Weights of a small mixture-of-experts language model, trained from scratch on English Wikipedia.
Size: width 192, vocabulary 32000.
Experts: 224 squared ReLU neurons an expert, a sigmoid router.
Training: a variant of Adam for the experts, 918M tokens.
Below are experts of layer 2 (counted from 0) of a mixture-of-experts language model. Rows are named router (the router's row for the expert), up (a neuron's input weights, with its number), down (a neuron's output weights, with its number) and show model dimensions 0-191. Each number is 128 + 32 x the weight over its row's rms, rounded and kept within 0 to 255. Numbers have three digits each.
Before each expert's rows: a language model's description of what the expert responds to. This comes from a sample of Wikipedia text that the model never trained on.

# expert 21
What it handles: Byte pieces of Korean Hangul text, nouns for events and media (launch, exhibition, festival, video, camera), and sentence-final periods.
router:095105134100147089152140123176178143137144118185154198140102156099131157182164128161130096127138190170134184103127120158145102121112132100094115111110109109122145105173159131059116129135106155082169185146066120122139209118096113160089150167142154127110138114190138060141170136109109171148113214151168142107119131101109213164117124127092122105141088102169094103089113136112118089165200137158089138075105173102157090103168118148127131145176121069111059093082060138152121172113127151107074085170158114153140138122126166090174150158215119156148129156125133159142118123118176119109
up0:132176150127155160123155108132148152134114118144123169194123059168149132117175132164127111108126113150198134133137111116113174148097154132089192140126173113080167128144153136152121170117097136079106134057090079112121121126184118172170177123152164118098130159054109155082137110093146125080183141111089089113071083134095150143137162099129093144164117157128126092118154068087138128101080138108044158146156159110143225101150124107101078116136126209058124126147132121141169145105112152131095167131091110105091127172115132158136133152206219117131059147138089101107135157160128136097
down0:089170104094103092152177158120140099119158106117126140171159176084165182118139116176147169131123155131105079110105121111147103131142083139143121139143092070172108179122120174152167068139126111116132193177127137178156093134139105137180110125092160105126099104103121169114120071083140119106111150094103173135181148092125166087103100154051167087166168091145178153073159092086069179118136100162122209115077119163154105122026129129159154149076132121118152133147137110113167055185098100093101167112155121142091095098110114187107128162124149158082144132141145071114157138152094118162

# expert 51
What it handles: Verbs is/was/were/are after a subject, and concrete nouns like back, River, head, side, often in geographic or physical descriptions.
router:163109127107166102161152142157160172148137121164152161160098142122162145158161170156140107114152170150125163127115146144162088173114144082092110136097108070129168101178131167091112099171110142110148164166061127139120168113078093167068176190124155091107135075172132092151143131152117172141082176104141157132101121121127203158118104174078152114126106114176090080090101138107113071166153143181074120070113186090160082150155125140138146143191156067131089103060084126157095147108102100092065091156164128163163151090136147073179138143187146141134135136128153124167078154083165134129
up0:132123103112112146111108151088181143160087109121133122131113064161179085138156143152130115094122061190186145142145140115104165156090154150092138150103151075123139095154135158159053169088108133098143125082095119094134085164119114148197153087129170113052097144066082172134112133130110078127183157120052133151139101152100131118157151119124112136167116134121122109122104105168119116136056113156069130119164178135212218098150148098108084126159135148132174106158140134144124091140134187132097134107062128100094112185108154131134075127226193108159086142121127109130135140179140121139
down0:168128118121150109144122208118110072093149055129127099149107126140127128138156143173179149131094149172183071142140147118183132132145082122166130103111096114167104153134120142144124064125135084130138182161131131139141125099134107083142094090123166147110073113144081162094037048118140139126117142134147144135164132096117144116086128152108198108115174100174184156121174134104151132118118126141121146160107098153147084154067146096171144132113132162164149085116129084108123044216112106072071155112130119144103137085079131123137054146122158140051200136162079149124146145150133116209

# expert 63
What it handles: Possessive or plural s, list dashes, and pieces of Slavic and Italian names (Ivan, Milan, Roman, -va, -ara, Tos-cana).
router:143121111072180097175164149157131148127136155146139145150114130156152134166111182160149149097155220137100151099142127197169086154101152094141121097112112062166158145218152153069096110124086136107143151148107131141130177092098132165103165176124125117109158097164108096126143156131109172151092142135152139115120109109141173122098113142106135112134126136161091087098091135121102067145175116197081128056121154085143076113147084092108147160160149048154090078072091139147150154123076113100116057119143130177133159088117163088170107171178152140137157121092098140147083172049157125085
up0:156130115085125134116136095090147150145086142130133131124129068125134150085133199207170144108080074186152124148148147103130172127087152146150164159133170082115133153157124130136060141126102177102117125067138099136121089070148130148192140087166141117062126199045118121106125126134150117116155128142124050134112094150078166088110148127101146161168142187115147078112187104137110103110111106157060180120177165098171180095144118065094113119150141134103132063140097129130133138111112189135086133107081130053105124138098127122147071148178176139172083116101137084112112157142188136140
down0:153094129119076096159183168064184092120132112107083104140139157065114152148139138121161109145106148135118106107153151124088086133162100179134134160119081085172138156091089107115125131113119072118126092142103094171164131173142111173155098130110171132135160098063134154135087112063128101084110147109159112090201125095118167137106147105098134073127117115155168180094119157087099154197176114131159191080125143130086082146114129135180139174112150177158148106140083127130197056141156097106083183109111125160093129070096152162157106143059160191111191134176099133104145115143145138181

# expert 2
What it handles: Mostly the preposition in or In after a noun phrase (in addition, in order), plus name fragments like ch, no, cho in sports results.
router:137134140124140124171173132181151150124145157163154158139097136128142132136141163178158085137143142167073189080112150160178094179073145089100130111138128102130124119141208148067084104143095156097185126141058144122109127071097127144082160166149125118127113121188116112095158134141104168118136171092156137073081135106138179117082139131064152102126096135167131068122111121128161039157177135150099134041118145109153080167133109085097137170155172056111042131090110152112135156156119156097116061112159116155155138107123160059169161145155139147124142146142153195138108129084139111105
up4:132163134142116150104145106135111069131138123084176087155144129111123119096091114162109080189084137097141134085183118151160148091083115158164093093170139132177122151172154081100105136150157098166157156070142195146126161140129139077139113137153087142147091066170066153170168097166150141101092156078121130098120125034127089086168115169158105111105164124082126147064156151130089098127171105088097132133144065050137092106151190105100158191190121154137117188187116068137127131123182105104104154121091099129157109082093129159131094105153118100130107091161136108127143180151101115112
down4:157114106157130122152126107133175197086082152104115170075092123076151186150166189182130117111188130180085130105164117154138149110138138145118084170173195084143130084139061087100171090139127117093106138144088144174088099104177146152137144152107111131122065077061120100160083129095092132109109137088102141155145108115089209161156157184122100118122088135173170100123102093157105143099126139132072136148131113085134157098192177083171084103127156076111133148148110148079107080131155100123127117085108134086179112140172167129167109097139147160145105126169178107070146150145130083163

# expert 36
What it handles: Subject pronouns it, they, he, she after when, but, can, plus adverbs like highly, completely, fully, perfectly; also be after modals.
router:154125117131171082163147150140131137101132146149139130146111108149132156152195121149143130105158194159082119150157160162186077188108118097113123117114118102128176118168176143084075087165105134100142151098058090134153158103070138138083184170123136110104111064182119079102150126151112182105105163173089112087101109096090153122127090168085143141123110095188151119106106112101125067169162117177105138106132153083139102180119109109141132161152127084123077074084102136139105154131105154128093103153150085155204158068096148063172117175199148206103120132123092161138113187091142116101
up0:154139139119164141094146133132160156172093116163180174168104071161120106139133185166167149134059106159163138166130163103096172165115162135148110154141146103144090103128127133133109129089161137102132149068090082143147084089156098136169177104185119073093119163078068145113143062111133120152167130080083096127070081177089153117132147114098101127132100177138129107118126086161143102073112129130100192110145131117190157108178108127153120097174133125149137113128146143165103069116127181120035182129075126100053148108085168119153094177167172134116063097102134108126161134195155129139
down0:104113150127140147191173198123086096120154096124133126152168079154136160163162136141151134171098122161158108065156140139122133077165090180185144118106098086162134137113104124153184092159103099177112208142147163123178102135144095154147062139071170135099119124060077152132079088093184094096092152095125142112199169112133098125118168132075152105138083089146143158105151139130152155168122077099137158133081096110161095122113092124171124114115159157137169123123091123054140033141150064110107140076142093135086132109108107125124105153110138171093193089199130137148126157149142129137

# expert 29
What it handles: Periods after middle initials in name tables, digits in dates and election percentages, and first names like Edward, Arthur, Margaret.
router:105094128105175092168125171140164122104151134188153138145124143109123130129125159128156156124128194149107138138161136133170115204133130081130129154128156106135157144162178172080121115139093136121144133149041127146135202107078162151098191196132099081110162102155114070124183165110080184106071193176144157105097141086108147115112119154036138133111086137157103088140126130110099091147196104151128152071109195087123093131070145094148134135147094077134105086075098109146115138139115131105114106151148092132182188113138145120192147126179133150136196090116154134135094115061149123116
up0:103113156133185151129124138124185143172095085166076139127099066137145167099117159176143075127091071161190160122132140141118164165115163119107148183110154115087121141149149144134097178100126139086158125074084086106130091100142078140197173097170145113068157172084117127078135096103109143136138145127072108135133076194096153117161157133135123098169099184124122099111173056132203096059101116103103165110145130078162154091142116110106112104141159180127154115127136083190126133101134178132074153143078149067092151145092136106152100138173188128144093109114070090153131128182129126119
down0:107111089107100108150155153142154112137147084092124106154145089094143161136173106147184127163123087188103083125130159093100115132126034118176137126146060104140139166125130168144184122094113146109149142159139101153132125149090137126174084134113105133149110075155122156131097099100137095117058138128128134117151155084119142126100094148041157106174136131157162170168142083135105092126149103155120168165114095203127087140090123118153171143136126129140183105121109083106191037187104091108062192116144110109122110093124169131131090137109102175035105170173162169149116151120196142191

# expert 38
What it handles: The word to after verbs of bringing or moving (bringing her to America), the after prepositions, joined, and country codes in sports rosters.
router:121110077126141099138102155157124138155176127169109142179132099156129153125135108157194135152177219161084150140119131136169091172114115139147134100116161138078168107175139162049086114125117161114200159176067109108101154124095151145106206170129112141120180108182130067073146123105104144120102177148126145116119139090138194111120169110076119120089110160133138105115118085133165086132138098139119121081119173103125040157104128120101082164168103090127117116040075184153147091110127154123130086100147102137129153102136186117152159161160102131171118103102120209114159131068148104098
up4:164150111141148093122137121060084092124145163127180110129092121111075113101107153156135126173117153176148137092170129152185090087148138177145111127109087084173094135154128107139147132110094161185144116064116151190159108165095144098128085110165109165143140087162088112095135073149173118081091197103136112086158164105124068122147085196120119126104144101130077151110146136140107135163203143092108137119145115068165126174089155128109069202188136124153115191167118128079165123145217106078098128104161112120126135095131147136131081145121112086132123107097148136127088186152069101066
down4:155106139104093079115184120131122160082093144093173140124119099126060159111214164174162095088164109171106131128151095174155187135138160149076137176164153126170137119126057114062116164127128118075106160183139174131090085157076163142130138186118124130163087124092120122169059145102099135116100146087097174136151141140094139152163112149143075146140082100180166129176090100123100146072150110124123159124161119110151152131169167106158125131112095111063151156124116121062117109128096091106109145131148110088195103149151144141108131104143133132111113111146113097023176107150131106219

# expert 33
What it handles: The word "of" and titles in royal and church styles (King John IV of Portugal, Bishop of Naples), plus word-pieces in species and genus lists.
router:113138103110131127195141184185163147153143135164155147143109127107163160154147127138135155121151226144083161139092147161173108201087145103139129141103127092142158116142153186098113077149086152123156142185050121120131154120106138150080187203126123067121117112178078128130140118095104176071132247151151152102095133087105172095133097112087154149126095125156137052090107169146148110111142094171113117056133136085155098128145150141144145142181120097134109081079074137136090115127111130123124104114112105181165133095126149078192160151184141159128151131127156137147114150075126124102
up0:153151142104168193101153120147141126144100103115088141175110053164170102149146145133138105122124092134196169109095099126136154184064179116128153143102136076119122145134117171123065148119074164120147139040084109095143131093154076198188172094138169099108121169062086148130163150116107086114182123141070141161125090151098134108186148058119132123158108137101127114152141088146156101114099079119108158094179137125168175112149142111137112093126154128125140122136077118157116103121136172178093144100097137063064182146062151110163057110190142118155094121131133095134156124172144159154
down0:132109100114181078173175171085118104090119090087207079165099143108083129196191125165155144180139129176113113124136175115122136101152081135132138097173117089152106145112069155148180120138111123126111202180187107149157062145125126142148096096115192149090118083104157126140046082101139123139101101132091135126176146126157131099155130101076160105097182126114146173116137132144100144177098087132134175119095130143101114132072145111153120110128176148156142088149119112114158024181104077122130196085142128162086105090110110165088096096128111148090146118167129165123120145122141156179

# expert 12
What it handles: Line breaks before table rows or section headers in results pages, plus sports and music nouns like football, coach, club, guitar.
router:103150156130181146142141164166093157123157161137117113154105136133141143157138115147116170115097147183091170147136174172176105177090135145115145115158191098129126126133148186079062123149143121100186152139075133174126198099061146144108146186128123126126138094156116054125147142132074203136125212120143107080126115117117185117113136134054085121124126142145128149129120125106137035151148115131078094094127209090144080163130148089129127132171093072155068123034063152127128134106109117065124075111147062143119126123135131129173124135184141128141154130138109137145112129095115111078
up1:135161126136175131159106104203107108154180123131195142166136145073119131132220153132144121078100035105102177138129144125122205118162170144087092115073137051107131142079168141140088160033133088110095095124167105163134133126139141118086115107104138094075132092129147103101125088104118141128099138043105060119096135154172159121125146182135133125132071098135158101110183133126140189181152131095127103140157120072182117116129145134095118108152096197117121141082159067106119128136115086158133110163139118099138116134148160131148095096086136104102074110055129153146104132106111162128
down1:151123122103095151150090162142173125135113168152078158097172144175163108115122161111092113098113159142126193190113106110105118132128137108138103142127129103121060098090154189113116145124142082094161128123091144106152136105068152085130150093143078176136144139035194144145190181100128149124123120136130122102137066161152083106162159057154182196147137153158091106171049107111113123146115150153123122117083173138145145110132091131040134204128092153063113180169119113093132122106139193129087173110180106093134119116144124121089070150107170172097132139128144150176152175168141116107

# expert 44
What it handles: Words in railway, station and transport articles: station, railway, built, operated, provided, plus line breaks and pipes in infrastructure sections.
router:133150138154155092154102151186164131177153141181144173142114151156091141152139116129141143106124193187128180137105122168176077166128136078140105140104133110130146136180132190110109094153055171116193157181082084104140129151085116135096164186133112105115132092182138060101135142150117207114116173139120140117119106134122217161130118134061097114122132106175124101131124135117140022161152125125112068099150167068129109156140111116130129158175101062114066127072098126143116127118119152107119106147130092201165120075128189088137133169163119112133158108137110176140110143072144101109
up1:167117131126166185125140203162107105123173100111200108204174136134084109166176166133177170121075053121105148122150151071085169127118191130121139115140119123200103181082168156182114135054091139114127052108111094149122143113131130092073146098074085101123149137151122113122094090146115115114104074112086066113099105160128162095138147151158099126142100142144150180054205140136193155162174130090133100085178086099132131098155161129115097120106091192081153144126166097146117163103101111114152105154122110156133106145132106130116127106114162123160102100077118111148111094109136144129
down1:177092120089137172213133158143152121147069150157129100148132087159095129066166116088124136086111168114129163175111086097097139157072153129139098139199116120159057082123183182111128177118120116146120120085101104116122139110053156156118168104166039106118097174115175098105128209132142141141133081149192098130140098147123104102143114127131182112109180109143161147156128127141148097176111188117127114091119124134141161137122123124072095124087120186070147083151109140147185075168076177118117128154192108118105156127151096091122115119097123169139134108093157143137145104169208154092

# expert 49
What it handles: Periods ending sentences, especially after years (2022., 1998.) or "ago", plus ")." and '".' before new sentences.
router:118115122152159111147157129190124164149169157200140155125101184122132133134186141132121144134136169173061161106133133175135114151095111090111141110096166105146155125168146169062089102132064106115185161166062104162147151117105131159126205152138080107130168092194131089098169145156057169096092153126094176126137080078105172142126143106096169122140095144152128135106096142152118055159201092159124112072117199081116114121125117144133114152140112048146078139086076190149102075115117132104104075137135089189122140112148148116129133095174138149147129107139128175114108143079126096106
up1:136175121108176129071117091172075074147183083144174118184107124088109160123149135144165166138063081124118184131137176090094156128125163127152102103122092102153123115116175183162140143045089131137168098123177106125128131107144132103106139130099136072112165137131086115095117079133109113128057083066119082131107093189152191073184121122146146122120146150134170134071184110165128182096177125123154077124200123088165171134153119178121111111072123194091084100112153089118079112102098114188106116130114122092141115159176101159160123091086152135143100116134097153170119125105137149151
down1:165111165109088141181147154153168094088090158102107101118140110204160100065144142119103196112080144181164126149141070089116122125151132122125140158176134115129087097160169162079110135133119124163088121083093110071123104127079160143132151100136089112110124183052195114167121164130104157159180128108180116060094112217131102109123113084099152160131161138149145141207109156147163118141093156109083128113135122160104166128134102165086120137140116123100191078078153137141170128136095139124151086128189117045108093102084166105139159116085126163096148153137118133119175092149199159125